Experts of a small language model: vocabulary 8192, a variant of Adam for the experts.
Below are experts of layer 4 (counted from 0) of a mixture-of-experts language model. Rows are named router (the router's row for the expert), up (a neuron's input weights, with its number), down (a neuron's output weights, with its number) and show model dimensions 96-191. Each number is 500 + 40 x the weight over its row's rms, rounded and kept within 0 to 999. Numbers have three digits each.
Before each expert's rows: "gets" lists some tokens that make up at least twice as much of what it gets as of all text; "comes before" lists some tokens at least twice as common just after its tokens as in all text. This comes from a sample of Wikipedia text that the model never trained on. Tokens count by the router's weight.

# expert 4
gets: " of", "ed", " a", "s", "ing", " in"
comes before: " the", " to", " in", " a", ":", " by"
router:620527553456539423565505473522529561533471504571531512520508510496502433479543441454516565432498516437455496478506575507427451571526538555521415443510479548466535508554499516509510466574445550546464493570507492584503483530452511552506518494527572535506435484468454517515500460512445535503
up3:507494473491572494508551527527510567556479476454535444435581584504466513414600539549451481545552520483535441563471565508480435493431485486492521532563460494446490501522496442486456452511586436484421535495470548509545482533559436429445487464534439545486482525555452565473525512513441514517
down3:551469542473491497521533504540526459466564538466416476502558478541539477506472555476540499562497528405491517490440527518462472462523462475533533451414549422478466506508506437504527515528469487552600593549535509504486437440475466517503493501478570465489567512509518534498529431440504491527
up4:471452495496493481496527515492467544571471547480495497479525446514523472451522519462561533417559542413394504642478516612433501534506493538438518538543415435454490443529489529491501496478553548497433537445508548513486555476438455462494476507536496456521504569548467467490511483490490471515
down4:517447530434490485405455496488487513460560500456458460479484577508456523520540554569493480532490404575509508548521509483533531455547449504472497491429455480533442519489521431527430511524479515444543455500495468527471540495525539514529499547441516571536546519437558508513479517524513465479
up5:483470530470510474460502516458442499515490477515512498441402550426552498526483535488558489463503508471475485470522543544531517504436479509490440556474522449502447464511428490508493449514529486442480468534434530541529586482481500471574494478469491444478499516500454477456493500551533596492
down5:473525551516457493508529556496429512429471480584533526497485515529470475537501550469510496520420473483555450544563523501532515493506507550543531460442541523540473489498478522466566447505468435500523520508478469547453615493482525562467547454478446465456414481475474528494520524529527457483
up6:504522542516477537473464496562520503532541503450540560481570478521519508554520513448432493521538538481555496444470536519474567429562475551541577485566505504495435453518479450508427520543489437463450502532447550419483536478451486541488544634521438484485518499508494548502549540527549520501
down6:459505520565429514467484541514588432490562553435442546582508507449480500523468522517431503485548501519496501476494550479581503514451518475539529463515585546562458539492516494540518539506524497538535536540514535498514473509491564489498499565543453520545516518540553469527528522549449524496
up7:545481535397534472495514532507501542478502466485592523524506532532500462523578475403456531521512529474528452433444431503489519520533498468522465518435508559543479476464521577499446514542476547481512479507456577515593438429450488488472501511416479474510558528471522464490507410489553513523
down7:515512553488495492520506503570531535493492440487446510531469555528456462522456518525533569537506486548561498503504563478492523478525522573553431548533496488492472524473464470438583441515448453561515441514503497495478588540461549541519532472520559544457388505427435534438527507487434474512
up8:475535506508530458512496519512478490466450465472463489474471410523466447566562481523506570431525430501488457550459503489520474491454468513522504504453474509599533499567440552484459443492446446477441519439526492488511485479501473476517468586476514554476570511496432474476597562445539468430
down8:587503476506486486539505480527517500490387460549457503533453455498453492415525471502519475506557542416484501616544426504512476458518475428522433517513499459496524481523528493471506519518438437531515483465460483516465535538473514557458458616562499524464496554481386519497441557508483535555
up9:488529523564560514494495433503511530456412486442464516505496575493561496488506491438514433516566493492573488513431533480458521467566518544465515476489503511508456472491483480559411414482535521476461453511521517523507463456465500408459548452509482444505506444479576615474512488507485561490
down9:509437502481558496541566507441463580529425561543573543474526468438442601570411581411537530484498490510491474491504468549418503506495446537470516486509429463483475486476494564579536548507448608562577512465496527499544460505503462476500482578463526532587547496515492483537503534537528507524
up10:485569519457561544423432480619460501513489512524462551541486544463505495499536480493484553531513563517596538510486465538502551472492484546508460459477486468529489443547434583484502505528473430489493532501489518545509561489455516519532477526476554532476479520446405511433541495511575543570
down10:551539516505531441467450518483512479479469499506493514443455419499449487489516488494475512450442541487494478496542450517523502574541474470455463497476503560478559549461511560474496528440521426493481453546494563462469498519533511507534626528465552464520455490555509485472484527487537492513
up11:484469563605518509471539527463462471441523526516463413515552539479490451546540562445536510525504538487583486486467527517587494510558476462449611528534468564491506487505478485513480460510495502527491528446455545549489493496495488532543527456491538495495493408443475553458506436517479530524
down11:464504518461508504521491484403575537553479431430476483479439456504450544498491521513554542519553457516526480528510471472512484467468495522431461546512505547517489485508503547456553505466492533494556471514486513410546467534464529477548454494491447515499458488492496449498519476504476415496
up12:510478529490517445532484591514499508468512464479454495510540538549503523501505485486437514514565485486517547452386518528457522495516512499471481571500585561484525438357449486504478582522464511544493519482467558488451431524509546511572521547462483494529486480496481481460544446413533523394
down12:452524442450523488531571507482439420476448559505543469492520446485533507572504526482484498478497513524465522478445474501474468516495603491527553433528491449478449534561520495518486410435469418537501474475481426431382456471478453438491437514483516473503462530542504454527422466499583572444
up13:481419419509485494465559568468469501499512497426474594540455487508535476563508495417452514554511444501521406491443556487523406480535491544509486477493525539498485508502528519519505499555495475465517489508468495522486515459504498454472545512536463471462468460459517438511550493516470528486
down13:497512518465547511481477476542479532478501496541485520470531562514479498469505509522496523526500571461470469501476484510604528497528547506485434567515472526591450491524492520490538424526565549472518468505514497549522555569568465569435443441523443526514464479540490570564466396533472471503
up14:475439507425506474485491524556472490490487454509532450442489514444461524453545494536525534499487447538535474481547461476575476430421491540466531459428551444524586421463528536560517509493486446552436491513505522459485511504483518548487488544489460537472507556391525517444497506482553575427
down14:451427506554525452581466503561467439466520530549558568466485519550492515495510534495558531419513505513451434516560493518481516472459459465497470531560413525514487498627543531562464519449437536400526447559439515488485473499560520556497514483527592507556507489486477504496484479504492510547
up15:537474503514451541533497513540478391494551438525559564535491584551522533549548500559482454529504524529512516438506560455486541510467552568464522511526589526462550483445502431502498527479469471435537549483498526528505468521504434537537570473441490462493436559502524509504579496419571455533
down15:534558507493542480539521524477548430494467476481478498536472470459473463473574511492511517427534510501507519500500466466432483537512472470500559478528542483505533403505454513458455532485564462510486529537471500498492470487482409476549505444422536493454529506472538414371516498526514531465
up16:462518558452409545430457506549445482543526550505533482510468517472485464517557526466520527531479527531460600525447448519458501491453538472502493554482509455500502497470484411509510541447444508492497527518558473497500454528487530605544500564508522539507527480561526544472507478431550473433
down16:497576521445597499499561492536447527611433546581535469475512433510444486410529492493470469454545543462417544461441450523465468513479544504473503502580486502502498480516445511520439515511528476475505419490423556451507440521520532494477483536500512481486538482493468480470435470523481543548
up17:457437534497440542518564417553449508441456517459536440511502536501629498439455506472478489505433500471464461493522489490463508482540502538503543543489511500533440496484488461562491474562515447479512491474487524515425481465497508523508468552459498545470434513498530609515456482458520529500
down17:483507534494577491475527526461544594525504516479465484456502558553510544499520491545513527490563552480520544608518478547486379502444514461502544442453519472479493498426522512521499601517444502532468474518519501580505434489539531527494476539464548499530565485525457496554515472454539490516
up18:431451550535460514480517508541493509476521549503502498484502483527485509567504513559526515559445455465564478480478431572393514486483497479479460571451626490533577529438522560490518527479519409547461490467539451494448511476480577459460510498471563540498529544476469485450529525443538561548
down18:483508457446470481494514446474461462546491511441500491481481408506470570520527462421532523586547514519453484450527467511550583500544515507454550470513404404550443469574415600502462485491495615503525455508490453508486488515499462558457469477481494514462445517510530503486512547544478491479
up19:473476526484543537500518469484471562475454569474487468484437483494504492584468538546535549542484549494500520491465451501454532518513469517507505456535456531540554540543517455508457482475464581520434536459408496508492421455522405521542473544467502520469485504477480584434476477425462435555
down19:445509525486454474484522448448495489486505568470467437485535505518589488565505488518533491420545447425492446515464533457499522529586533500476514537455472550487426534478577480543541476498546526472524556510451477464532491510480528508397495507494525561551469521504483483443440458570558553462
up20:469464514507504524444491545521509506523490549464423553533482506517460494524583517538573544488516400482464526506419463548494471452511464499538544452465539478537480466511471477445442477489492429544497474470504532516536470508539518519462501575524463502524610496519503569489498522417495518518
down20:552500560527516478529526527447537432538500571503452494449420535529490466409544523577496530514485470476516520524499438510446479464458470552511459478579481539471448506469469494475476431550488470464558432534526449530498445537500508465521412506491434490441470483472480486499472515493488449500
up21:449512504504483483460515506487509556481485490443495529518498494470455562504494508504462490484491536566493443485512541530476551555516555502421491545518550558453518445426453455526491499504500469441488527487438500484528421494510519436456623552494476551523535454506521476470570498453577489531
down21:499469417495506503486509557416425483498452496552535454516457512527542506490539481460509430559516489484470522512447511515503521516447495470472432470372398499500528503590407512526483448497454398475470467517534498515455567454488483549479483437481537502433537514445526561499471436428526511487
up22:552455565479554485554433502506505417483497468471540458465479525398484506484543496444471481561505489457497482489599513445419576513553506497499533492500467482465486505487559532572532428487491497445491492521510447498525493471517462408520510541492441487491575459517499484441507493458533419533
down22:522510521500492508482572429531534556502460506512519510480448528445479501552517500533461509487522537508576507471503450439524503555468498503553465516465486534511440404450557469459475513489488509505482507528480436519484561491509492520489484464509511553541558408480503534516558436487503495478
up23:488419496485581464495556499451499489459550421483447478570511517481546459445565526412629506497545488397424396459472479554525526551489484583447427545466502583501561522562502490550463475504496450481487475455478509527520437486516497490534474499437548473441511552518533498481476538474500539488
down23:513488527595456527502472492524552560523521569507516535498428535429542518516548507501389514534432515572521593556505527496555515455486475511528449561498491506500523478484462485537579480460415518484540519501455548532526576474541451459439490441497508532634449486521481420467550469526407453484
up24:470513520476474574471458488475453460501522468457515440472440433500536558560550538445521489531576499473491495552517472459484461489470467511522536571565528531563507510409477476478433568426560504501558514445541519476579522469500438490501468424433428457517497436532570429474513523477500491532
down24:467484519497535546454498483487532538500525472510476510437508476490469485486591558487517503540502475529500477524457503530528492453529457460523529555430491503507499482436481514479466514470541552495546459439455479487477522520566459540483461443474473523476536454415491482414526490513507509463

# expert 3
gets: ".", "=", " |", "\n", " (", "\n\n"
comes before: "\n\n", "|", "\n", "=", " The", "  "
router:514507570548473543495467504501549460465503350547489453458478569505490467504444502528489453589443462571580552566435417528488485443557448499520501476431523548548481472500555554472488581383520522537521478500510462446535526477536513493467485455413411481456505466512461524547483535457558501526
up3:487523394406566505538473503464461500477561587482416566545507466458473458490568447409496532503536539515484459425533570502483588510412529458515468487534564490456570480547467472525551546513477531472458489535452585527513562495506491485506561497488463499531470431479465506497505542473479496513
down3:624498441482515448503519531504389547504553481524496466493466499497476520482523525404459530427521429430486476544460506468528505479481504492531502484556530414473551521491485520459521520494528492495529445526563535470563546493513524569515436435420479416452418550495416468429461503548477594487
up4:537456404508515466547472480535435504501412499475508488489485528474479461443516598459527444577521496476450445513486512571490531419515485469557546490512582400471481522482480483464491494485552535501430489487500490516486544488502486458556500529507480567479506485526532534500469573458424549481
down4:487514469469506559443486505540497496430503564454461515502512537491502518548583552488540489441474497549515547553529530461476469555462577510470439515484533535464548539492485571564470492518528509478453552501498473557499490445454472521501493508561513431501499514467524501439481518464508547532
up5:456515456499523473555557473527524471507511451491476526557571490467560433487486524437470529433496588510519478456562499473507486505577536549472511470486500442543573545485528536461442470524555448523438501422454511521485505520493489437518563503473516463473563487566520506492572494535480517479
down5:518503506464532535537480518507489516499469533510541548549388511464490426531458539469484474485553465510474495442482539503518458558472487542495495488518482562501483544511511500503469475462473486530550518505409472470479593520401464449482493598497470512497547531498450520462503599472553431450
up6:541500458502520513410512514508515488494623474496437482542533452507516452525538489488520520541506449543504498518458552526468503535508573512510529512480467490487510394504480548490521472455436436497535565550481495453517509518527520535529526511499539464458512523517472522468515558489483478502
down6:452458417513495513496462415441452521460471488403461532505553549595512483447501534491481483477476500467499601462518525617519594526499531451527513445494483535524504547530488458483467512506494564595425444454507516502462542537494455530464529569505561533488472601568552459464492519562464462430
up7:522452486508518519533477441496475570455548539457547438513533524477496520530551494480485541536521433504507477469562508591506471496496500519493505498499441453515483431557411586549448474480466441436457524474385441554505465527534400501504521526569517515473512414544511531423449507505497447409
down7:489478517580565544450583496503488523537467467573457468534483512510490487520458518465522494538525514470488569500524501447485479568515545481551451487562481440623495491549492447430503485508463511523510519446533507540457532520459465529592524534435525475514461503531544461422479496510492527474
up8:539576558504542488530547490499460543527452530476398476585470395471525427480560457423521513449512565476492515518457537486515516446562516472515535497586536484474515502494532398491495552534563519525485451507433521547509464497492515534541585540558565539517464485491513508485496491506445552514
down8:552473483419489485539445481504494531486489516419494583529523453537507527534579527433544454565506530502465470501545478432511518499485430448481431511484546501512545563529390486534552533496508515467565453491509540508523481477454465474510523451502538422478495519494465458556536466543502547549
up9:470485484503512546501458462428481504429495454519462562481559502440500488564552543482576492437470477523468470514406503493575551554476462534490487503461528465458525441474461494474537502461553485538480508525539501505526536449583559524491499553482505445427466482451496507534491555489526503494
down9:524508437491513523525557508495495458502529567523553457530466546422476483513515503506424536470517490457502412452496533485540472509474558519550526450544442474503476472535447506470503470544546509518488466423510488481430462491523456525511524469529517499553457545520487492474524467441475488496
up10:502533568474525486564511562489557462487491487428500503563514522512529487462522445497590546525394502443491410408452474460433461393584519540483487487530512473500472462446537566539486536462458485498545440472448480519459490487493447470499469541536449480504495484552467448542535560529518601578
down10:518418564521445513483511505487575448584475461507445440534570489459531458502506500442511488487495509441469462502563503510475565561544527463560422515447521503409440535483507467496536546471463593523518432530507529524519470391496518514511512545509436508523541383488503500484459531490466553569
up11:533454514535572507545539493422524465502430507472517475502529441545457464587504561528577531511561555416509445461484535567542543453488444517457541564463560485413470573484522504503423484538569463496440540517506527460553474553514502526492555517509494515427482555414493497505503524445501459489
down11:561514522519515528513525467564503536500507564534475451505490479476566539565576478472434468567507550439546522521555482517492454553531464495558426567536550445482522483547484390498577553459558459484517487531468514508531502480503529485485551522535480480521581506518456536504580479454458468557
up12:555497492538527476476522567539516468451498375473491513572546486467498503492458504490499533528519579450513477444478513507425496456569463551500431477562534465494503514573437474546439524470512488503510499484468548500509477524503498483506510568541552467431441502499543495520554512496462555563
down12:434487557494523487514466467497466376509517503465407475523491500519510489461600459491513464426501496492476463558526557503497489509464507448437516551457514485459534508487475516590519505465493528507477502567448479464539497530487462459475551465441467556546453509475454469471451533440534536484
up13:488516545510513489542482499442496565524509488475483475450426497524463522484510521453524518482530512475488504504539494412479527551570506528414507467507554491488473480477487472538511392448517560526501450470417457542486510383589486473482516538459559499400563529482513566516473572436447532462
down13:547544494593494492546487501525539505529545482428463456551487490482519499554486528528554466422502547570530453502520436541524490495486525418591457567510491507437492518478503528495492464526545442519538465520525491529454516507431543481513467496503471486526520507483518496457453509471546499417
up14:496428533481551491579541471513509536404522510501523508483500509503563481484513533499507510473518538434455485433522497484509533526606503489443475505504483454512521473524455467536494514490523466548453496534486528489512497457535501517550456531490437514470460502496471577470563501549508529483
down14:487477486531501459523513512465515581527515518449422420526486498543505450550533532468478467509495468581471455528592488419493436487521502472430519658496488483505528504481483521496567473485529532503515577589498514572466456475466527519459443507458483558461515444485556526542419463496519559517
up15:455494446505538501541503573523536436472485492453454495488549487481505549496557500516571569466546563504510465495422500487407500580514507552497450466454518530475501476454480495484497461503531411491536580468525509455551443439514431510538484486499593538469508535552478515476521535460434452480
down15:492485481525438508565532533449563447478441482489463548516461572505493530500473503492471430444486492496567571427513509503545531482477488434485534508491491493440480467516476423552539466506509549521503500487472409577498501511528520476499457472533471439519506571535549514556491504507519502448
up16:609490510531474495579530517471475434534454485451551508588516506483500459540482488472509489443497550472489494458464424544513414413534493463512493532502569455524486509551484514519459494493478475445476490560493489470499441508441493546578545566510557525538532503383369530476556523528536523586
down16:436495615447491490506499395470516460508512552476469501539470542513535523512505442454533541560501545473492514474588559510449497525529459504453508555368531512509563542553509463527501485525571499521471461524508522513477515499487536500434477455511509520470535447476506399470505475556497537515
up17:447458471553521494461510497536445512508495510454491534510510494503465475494522582509476488552442401511511504484515541466484548491504497491454510491500527444439497512598427509493516392477525516483440592493417449494381523417568531469444570513469519564463541538547544557524527538416525459566
down17:462520442461497485448505521459474454465523557401504499520575494443454480490523546493499506504526535479528544471529518544435429518519571471461446480504474529471525479435501444564482533511572522480560562505532569517479498479409464530485490544453466472509515498498481469507530531458494479511
up18:503491477503517551531491514421483514526538523488560526479502494537520531404474497497482490495470484501474480425486453501543488490545455481506513491515430493523501496521448525518440443495489445523493502415507487499469493413571448439535464530365479437528506545537517434441500472528512541514
down18:507525480422470491521521480559497556579541423490527511556510399504460507469410570524532529490495508503470477453424592517515507550551548513488540520416384586576504442492487476480507525454563426503479500524556447524458520532470479497543441472549452489538455480577527522515500429547483558475
up19:543508561487516439503494465504462481495628475496456531480450515521518455572488516505537503502472440528505477526523453473500509509489537488606474435443437511429555437514494512428482542543396497519497485543570515494435469445482560532581486499486504507500385460505465526491555510456476476453
down19:509530488516513598511501461533499548547462507449478451482590501483516494583473509487547520534469564555452491563527465522548584492493487509533505451476524475532508544616514552552519527457473467467578516499428473486528492537574484487511575467416544483489517481550507563552467508525487465518
up20:463494437436442439563534459547483440458494527468535485593455536518540493446517512475518525479548536520462557435453477518439522479493531494468488495539484479478524564544512476560460427479497494481540500455520520520523493481531497553500542560553528501393460433439544517483498549464494392546
down20:518530417489539461509476529539566525466540469432533548440427504468486559528592538537536527546490504531504554494520445480492532482576490496467605473461455553453539449490568560481539566504533452498512525450498518521464515520504504532460567563474469492496460521558478497484516503569507432461
up21:497466475491480542517536484500543500470475492461514506528552543413513514527488475483535481536471523498485494432491472509456537454469531499416567482528573511441498463498473533497450501497473467517435510454445572450473502470522487534545531571489540565460515529536548532556512489427445523453
down21:463531437441570467392486456499462529530521505536516542602430496482471497457519575520523459451462487556468524544539516519521417439539514453456471468529472502553491496499459472549500469522470549461525456501474396548472491483514448445519496523597451469453503501466497416508498466495561463506
up22:505548486448499434547514522556498483576498513480515530577533505457394530550499470527449511520483539502464555518465464500512577515469460506457463498439588508413545462521437451420500550490448445458444519583506557477489428537483548473525519584551470426445487521481471530462533457475463560496
down22:533526548487553505451568487514455482536563515519452500514487465416519477459514462439461494493466516520515425479485567401500518513473485560531448493528475430508477541517511492444449469465575543496525477504508502515500405474586488509501496530553436467500500501456478490477546527449514540500
up23:483422418526525451466575477456477467500518479498482461435539512511519464477495517538451512531432480520479557511535504599569530562464455554473519490457463397526472511506539586457508482468442498506455501479496476457552466515478475476527554500484534541437523505525417525494465507494540524565
down23:474471426526495496458476521461443481555478597476501482523529460505507482523498513519482503547452421447415494453557543472451427422486430491517503411502536535478455443475476533543471520525520560519476516487454505464480494529477469467526538509448480508493522504492475453425451514514584476575
up24:475469435547470510467490557534510450509566481514461501557545450450543476458495543474557501542441529457466482478433525498483474440463516490499498521523569489452466500454485498533535501492452520545540481562501530513477551529542510465512508542561506489499513443475446548506512503529473518539
down24:514467532472497404472500481412473488526467476430527469585510527433452459555488450563509573470484541478484490568484509479527489431447481510465467519474473486494498524521534502505498501591509556557450402480478476473501544513442470499410495508503518475485478558555540503481475482475513496455

# expert 0
gets: "-", " |", "\n", "|", ":", "="
comes before: "-", "=", "|", "  ", " 0", " 1"
router:434506460435555507528487432445422544523471502457462482410458487504505499542568511486529508475514518518530494510534530484490436485453534439497521495563520538554511542462458481576488451493527535473532473462413493455466456516520535519453487486497502528561535498482578482464532499519532496554
up3:528481551469517497579535537467413506475450494482461513506554468481506432511508458445511492472560508490520432437518559435451524500544447503569444486509507477486536505524496517506555468563558572575508461540539487572545491469467507452500527499446422536519544554496500520462513490513456555473
down3:498454399514473544519466444514520482515495459476460462480486588509527465543541488576504588521566487463557522486482515508498517495421628486424552529470495532499525515474496547496503502447484505546538551454587548476528470453485483509505537470463492539574431430496484509478479522538561452471
up4:516435519463521463478505475520467534427475494496533541517580427510497489504547540502453523459459599425510455484526502427576437537521502449520415423555537529523533503473493459472449502573536534501494465538491504477442497513474445445528552481583543460497530485604455539532573529541490487549
down4:473498480514565508473542579509566526556591574546517482523416468567513506471537400546513488504515400583440515458454485543448527416522478486514493573454529538471427472518494630533504484481469520545514511492446485487530465493554517577486491529517460493538502499484479449519460460490459524462
up5:475546479469534449494502466425462473502556529468480593519481482461509425509548455511559548441440468535465513509534445492491519492499489567536402442486493478488545479447534476566521451470520532526521514414515493479478528515541456555553439513449452434451448483515500473544525473460516500434
down5:455562504504477521569541490546506468509454568476554416538478583464504461529451441528460404525561535513481498522467526503518471540449520444532564529510517500542449523433503589466463458531547522457490510471482453487513470556484497467511538499508465564551478531538426502458523478482450550455
up6:558548548508539515465486430473486518520536491477468514425537468486510486520543517510487448509550554492497531558556503548541529510537462452455503437497453465505469494486477394480494476459438463448494461551525452525542573418484529526524567582520463477491468389501485515438492580499586577527
down6:451468461512534457511521508445472588552548498485465476450544456511447542463547523508516479512514501450504462473541499493420489508479560539526445522482460470454482541563468531584494569528517515480591477496458506462519483522509416479416425525507444467459516559496550477461532462494466494530
up7:507473591453547466518489507517511492547524479427580539498439542500528478546424533434490476466542503410465513464427475475501558478487570536458550485549536429472491464525460466546489581488495583493532421426494482595488523487472477492429477506476481435494474529475512479552547432500533568521
down7:578500534485527467500515513486476522480505476534545481472491532567517506494535507521555448472480542515454483549480560506499518516512444404520485504449502445548519489501573563460480463429518555541480471536594466509511451464548537503517528452492522549448489423576475534470508475578489517512
up8:508438551487520518543548500488508532456477472474460506485551534529500442466458565426396490535510526430514441463503579536488436489575541547486482471549505532491563497477479522445488487553505497502417485541507544466445422472509508434522503439547544480479557480552512524486554526540474515547
down8:521488481483516509516529535514517418486492477524506494568408466487453450497471494539496499493487463534503430470475486543474528596464532533530493513459485511530435529516498505474544476500489559480518501518483486527450515492499531511567527333532508460537471544518460512534536484479505555515
up9:432465438567522466480515462535465509522522544469487499427508443495521441496460460538564490575548556495485541547516478465479529572459457499419484533559489498449493496482451529496591479494444472447445516515526514517527498495489540514571528525422494530483447506548487582446462451454478515490
down9:536558508469473514499491474492499497525521462500434496490577430510476512500534532488522608485484539497524523493505514527507499502561521451539432555455527525561513478497522533527495556475498541528540478436426533457483519510514489477443537559468524505580480424467505473592517511483424504463
up10:522539478457469434459492445478466486471445537458433544482545526476564551503579490501540483439486603530478465550482515506610491417542522519478478494434523508520442476442496501524475500474439493499498554565541504512556538444466532458519466548601521541463498450482496497499525509477454514462
down10:433450507461591448470455528495466518556527571471500511460459482501506547454555499503505426479530514482473504468484556589485421486497553455496515506593461535458443559487487545532523463552457649517515565409421538544558525485547499487499445483481457489516440484484482512515514478549479488445
up11:513492441534484546457499480541456569456523496482437432526504524471550497472519512523530498456517471457473441469481488512439572476508491509448578456522525473471470517495425551538515563470458459561568493443457497476550503415480502557503484537517556554434493519500470548502489502487497494498
down11:545491485470470547513498456420502450491505525532509490508417549476507434489617415453435430538512517485526503516553544564528476510473540527469512582473512512533504446588516524489476469421498498529501484605539501500424519521489530539563516496477505473621463480528552521515483534497456519451
up12:516420487505535546457498474509475490452414479487500513534516520505489469578488596495495555511484518449467465523476444487556506485496489527454463528551449449486455555462439504551472508548514532547511469517404509479476497492414451486472495474478611598519563414506479542435570500509505535556
down12:482475521441585436557475577515551593528565442479606541492515523567477474494503466479502486477499503542519421451465513569551547550523541539535495466443482482476483445592522434487457487419516468435534519566479494541496473576563519488490540490598467477494496487473518543518529464477470566465
up13:510486464557504461463618534566480481452542522494509539539482557533446493522528471460525418517470390521498448476460537513505493478437537570544464515486415417524555531453476515419500519517449476602488524515557456564542479436503508460536521531580577488463524478573422428453563566452464448522
down13:496506471468544488636536479505469474462480507467496491505476486497499547476481490523576431460504559475461523553533476551513531541482517538571425512517512620467525433459506476506485507545479432596454494439545543446484498398525486530526450514481578526468507475536542508451520498405516521548
up14:490489511574491458500583643513500464536481495469542533581546521528474539533535444507509461419570482455518493487510490455537498483515525517505464582492405497503522447482567545513527457512517488487454577441600458543550527492476519547510491556488479463504564507485479429568551489474489504536
down14:471584476524574508478464430592506528450546431512527503526485430484497541462424509522491582552424516541496513517553542496543458498489497455519519477466528527505477466472473578441517475513513460520454491514513463428521436478494573499489491504470432595537403424493532540528486457515537525448
up15:514523488503500507577552487505507486532529519437448500561526508489515476489468482424502562494566502486433452489503513482451513507481496497493518481569491444447503466456501442572543544389436405478507558484488546548450432506468428454533394489543512487471503517433510462449488518432464494446
down15:505437475512478504460476506507474469545469505513568478552419499523494573578488550545476467521445523467463488466453450532527421527551459463528467475510543535511477409521440500513491502545487556561479455522506468443513465470540531509490552555485523510502535480529494455531516533513504565500
up16:517423549550495465561475498542522493523525472486512547520435514506563479485430555491502534449511464432475484472521531521547491488487509534468525437544507450533451498458488523496423479462490495487463481514489450481575496428525446477482507523456566513434530503484464504486471521473421512574
down16:540450529565435535485419455562478520455479481549517544474558467532439520489469488568548558560538547518547475522465562490486477525517542484444537503495480493519498543488566444468586497530510505502487518480475535520506482502542478532509503468439497467512540514481522457557553495590491402442
up17:475559510495566512499460543502476524474507551510506513459512474462472445501596533476539511398558484476451529452461492480487511497463514516469483469478510466502515470480444507583517547451541479540424551506493481523563464487526579469507513499528533455500500519529509466469498567496463533484
down17:475456530461544522537560468553504524541537491463510506452442554473548524530428533463454439568458575498555509430483569483488449452491460590552567511537493498467465510501496530508467427533514573451578501475474537519578553483450500510513565481501505522540511467457541511546557541510491526476
up18:539480563544489502573516542528474448482543563456612527535479531537521485462474536493505524480560532494433483457492475524609547492571439525452513476432497513477446469546520497607417485552488516482466541448455448545563512509537432549507505527496560588423588507462524490578497446451494601537
down18:490505541523465527522480562438483522517493473553545532528547512557534517473456478433461459453447486535504501508505479472482572494510488516519561523508516495615482477431501517449531561525540483481445532493495551512521515595513503470522522473462434562529463481541479501488527460482464495482
up19:503519517537514533529494464528482475491466515531531575444530533519509455458538459524467506498527530478500478507594523478442600545484492461495449488493458508472567443562507498467513458478592494501454533494469483454494524533457482449469457460454503500496514505530472512524497586498520536492
down19:567469515517473495505488487500505473480517457513604459480436500536527528547587422510525451553511489481512436464392514460451466434452531442508493495484487499442456467466417550533487484446453504501538472531614501549555511447489514520502504520576548519506534464491472508480514490500538475567
up20:481525502464532477519486526448500541473558496507465515560454449533499468500484519460502513478417509460471484502497487559484533486518525507455496478525482499524479465519549412488469522509467473472445478479546518508440441497442463539485436551416535530429532460486558501522418574458533506511
down20:431561528515477522488477555580493513394528424474599508509500510550496486466517500508460516484565580520504521492421532444466447562455494528529493474474533560487519486507466496530518539446557437511533463462461540466501476445464522436534551478505493485443473534523545496497513503538525494506
up21:545473474460575477467502479521484490532545545521493412435585526589583491473529512517510604538456549556489535479513494500418528500477478514525483527502533424436504542480509530478499483513531409506483430446496516479477592537594502516546529482409518516468482518564535530419511540489493531498
down21:466505546517544534530474518483520521574449496481567484494489516437494496542448474490496504564479569427564517461530572534567475559498489489539484525512513436479502457434522511505484514526458545500534570426481463497477445603423446532456486490551528539459495556559541480473504507479513454523
up22:497531551539498497387531513574472518500554559522577502568460450500539486554478566498511475487462509481530462425490470531506516481437518483506498504415490529478479468464451509513455468441427494527489554546490489496471504481462446516524511532486497568455512558532526403457532463515537528514
down22:511467516517549543492502517534484541512529508502479550497470534467451517462504501482426469480547554432492512502496485486498494560503522540529560508448548565453550546406511518462538542523523471498469517532407529511534478613574484582480567471542488534497585526507519501483447553504531456504
up23:509443498486539452579506529491429497509461525507442383471499525529534513400562505469578462498532503471473460538433523578425433550581539541524511463532504430461481493432457489599509549539627510437481550469508492515559459508526466433608413528476518422437459498441528545494495574476475440482
down23:550494457548545533503485559572533510526528467487540510536549487477498482537521415490488493553420504445556495416502423445457509479488514548552551547500575473544489435556507472543515541500471509529515508497492506490505556535482472557507485474520490518470537501508525480519603513537462493400
up24:535452585447517509437500454516435521398460517459408570509539423475557495514526575492532523539461468480447485470516523527533513505509461502513557494517512544487497507471475478538546493584454510472548507496495576521491474485482460492588517514489519592417389462522483557462511513458548489506
down24:478507422471529470565511553403578523556541510515497438447471490534437464445487484486509502454572483536531500503554515524501452542506551516518470486458522498485499482516457546551417453354553513502458484514422566516484480558531502501487534467495468456502501500513491487496552501502485497429